config.toml
n_layer = 14
d_model = 128
d_shared_expert = 0
moe_layers = [0, 1, 2, 3, 4, 5, 6, 7, 8, 9, 10, 11, 12, 13]
balance_loss = 0.00476
balance_bias = false
lr_router = 0.000676
norm_eps = 1e-07
optimizer = "adamw"
beta2 = 0.95
batch_tokens = [32768, 65536, 131072]
seq_len = 256
dataset = "wikipedia_en"
Below are experts of layer 3 (counted from 0) of a mixture-of-experts language model. Rows are named router (the router's row for the expert) and show model dimensions 0-127. Each number is 200 + 20 x the weight over its row's rms, rounded and kept within 0 to 999.
Before each expert's rows: a language model's description of what the expert responds to. This comes from a sample of Wikipedia text that the model never trained on.

# expert 31
What it handles: Articles and possessive determiners after prepositions or verbs, such as the, a, an, his, this, its.
router,153,169,213,179,182,184,210,233,215,211,201,185,180,225,247,190,169,205,202,185,193,214,200,213,201,193,211,227,195,195,155,199,156,177,222,196,179,202,186,195,212,218,196,196,213,159,206,215,204,215,166,190,193,191,226,221,204,193,202,225,192,218,220,181,159,188,200,208,205,195,195,223,174,181,223,200,236,214,183,214,178,200,209,200,211,199,225,169,246,161,175,201,163,186,179,236,177,209,207,231,165,175,204,207,195,208,192,189,244,246,196,198,225,187,218,196,200,213,196,212,204,193,179,213,213,205,211,198

# expert 40
What it handles: Given names and name-initial pieces, often in sports or music tables after pipes or country codes, e.g. Robert, Steve, Larry, Joe, Al-eksandar.
router,238,188,155,163,184,143,151,244,190,227,179,176,215,229,206,193,175,189,214,217,205,167,203,192,182,212,181,219,217,205,235,196,223,195,205,164,176,206,225,212,209,201,195,189,191,177,184,207,198,201,202,199,207,196,216,185,211,194,213,180,235,203,182,179,212,201,188,209,191,179,168,226,221,204,227,182,219,191,239,187,193,180,215,192,197,219,208,179,177,177,195,202,172,184,241,226,184,195,199,179,220,189,206,191,187,209,170,190,197,196,227,179,215,200,207,230,176,181,193,185,180,175,199,183,193,222,232,231

# expert 37
What it handles: Word-final suffixes -ed, -ly, -ing, -ated attached to stems, as in clandestinely, showcased, extending, plus adverbs like well, very, often.
router,179,197,206,204,192,213,185,184,239,219,204,212,230,204,177,175,192,230,160,177,187,194,198,199,200,208,213,209,212,201,227,216,225,200,151,185,214,197,192,204,185,202,204,214,204,200,223,169,201,200,234,201,182,198,172,198,214,183,204,231,190,182,170,200,163,184,196,222,192,209,193,219,163,190,197,209,151,181,181,178,209,214,179,176,190,155,193,211,181,164,202,186,213,206,157,179,208,191,204,185,203,194,180,231,201,201,181,194,179,207,191,170,244,186,195,155,226,205,214,219,241,167,221,200,235,208,219,170

# expert 16
What it handles: Inner and final word pieces completing longer words, such as campa-ign, bomb-er, bi-cent-ennial, embass-y, gendarm-erie, penet-rate.
router,211,192,202,246,176,229,198,225,195,208,171,238,200,174,167,166,186,192,197,184,176,221,197,185,199,179,172,207,194,210,214,187,176,215,191,222,158,185,212,205,204,167,172,191,199,195,199,206,185,170,223,198,194,199,218,183,182,214,186,209,185,215,211,213,191,192,187,240,235,223,175,157,182,223,202,173,173,164,175,180,192,196,185,228,206,180,203,192,235,171,216,195,188,155,225,187,222,189,210,162,210,180,172,190,217,223,179,224,218,177,183,182,193,184,188,185,173,186,208,213,210,178,214,174,186,212,202,214

# expert 24
What it handles: Nationality adjectives and name words in organisations and places, such as United States, New York, West Yorkshire, South Australian, British, also surnames.
router,195,199,165,164,193,213,195,198,214,225,189,189,224,168,187,218,186,194,233,180,180,226,202,191,227,200,207,208,200,235,217,178,217,207,197,188,190,214,202,203,232,182,154,209,169,178,214,194,172,231,213,225,197,239,193,246,200,196,214,219,215,209,231,196,171,182,226,204,183,217,185,212,190,214,223,218,167,201,174,201,158,214,179,212,210,210,215,228,200,180,176,204,191,230,230,214,192,190,204,170,179,196,189,185,192,190,180,198,217,188,204,178,147,206,200,229,204,202,154,184,182,185,233,218,199,215,230,182

# expert 21
What it handles: Month names after day numbers, sentence-initial In or During before years, the time in "first time", and th in "19th century".
router,175,160,221,224,166,244,175,214,205,225,161,172,217,210,221,204,186,203,227,179,170,197,203,213,207,194,172,210,160,163,198,235,224,170,227,186,220,170,221,205,185,222,229,210,216,186,194,201,183,186,185,200,185,215,215,214,188,166,174,201,204,208,200,169,196,199,204,205,206,208,192,224,200,210,235,208,239,215,193,173,217,203,240,189,222,206,187,204,170,204,236,173,186,207,208,189,229,249,173,221,209,184,187,207,192,183,176,173,224,190,205,176,189,205,204,204,210,216,222,203,224,183,194,213,218,185,214,209

# expert 47
What it handles: First bytes of Thai, Korean, Chinese or Bengali characters, plus short consonant pieces inside English words like k, d, z.
router,222,203,196,209,175,228,168,203,206,221,180,165,214,226,246,203,166,225,199,204,178,192,239,219,192,188,179,221,171,169,204,238,205,189,203,216,206,183,169,170,221,209,215,180,216,216,213,229,201,205,184,199,223,207,248,203,202,206,200,194,187,151,189,199,174,218,164,212,191,202,216,211,196,188,203,188,187,203,178,171,228,179,217,164,223,235,192,157,201,190,184,185,186,166,198,208,226,231,201,231,210,183,192,216,200,200,201,182,208,192,212,170,221,196,221,196,201,223,217,222,214,207,209,174,241,201,180,204

# expert 36
What it handles: Closing parentheses, quotes, braces and percent or degree signs after numbers or names in tables, e.g. (48.59), (aged 64), "Twisted World".
router,225,200,215,212,195,211,212,215,236,218,170,182,231,241,232,181,183,227,205,176,191,191,182,213,209,200,166,198,194,165,183,199,202,182,206,202,207,182,209,187,211,187,191,215,197,201,186,214,193,182,191,229,202,165,202,186,195,187,181,220,205,198,172,184,167,170,201,197,192,207,174,211,172,214,221,180,209,209,195,180,236,195,216,185,224,219,184,170,201,191,178,180,188,166,226,226,226,213,169,193,242,172,168,228,168,199,222,202,241,204,186,184,201,202,188,246,194,244,206,190,225,203,171,190,236,179,185,181

# expert 38
What it handles: Opening parentheses, quotation marks and brackets, often before foreign script, quoted titles or pronunciations, such as ("The Call" and (入.
router,216,179,219,180,215,210,222,208,228,201,206,185,192,206,222,182,222,247,203,198,200,167,188,188,200,207,196,200,178,167,209,209,178,190,249,234,203,165,161,162,172,174,218,171,190,181,188,189,225,211,182,219,190,205,230,215,208,193,184,192,230,169,187,192,200,188,187,204,218,203,209,213,174,195,200,199,236,185,208,196,221,206,217,164,235,236,162,161,172,188,177,173,209,177,199,225,209,195,176,192,223,192,208,201,190,215,182,215,228,214,183,170,235,225,195,206,200,228,208,187,213,183,210,231,192,202,222,179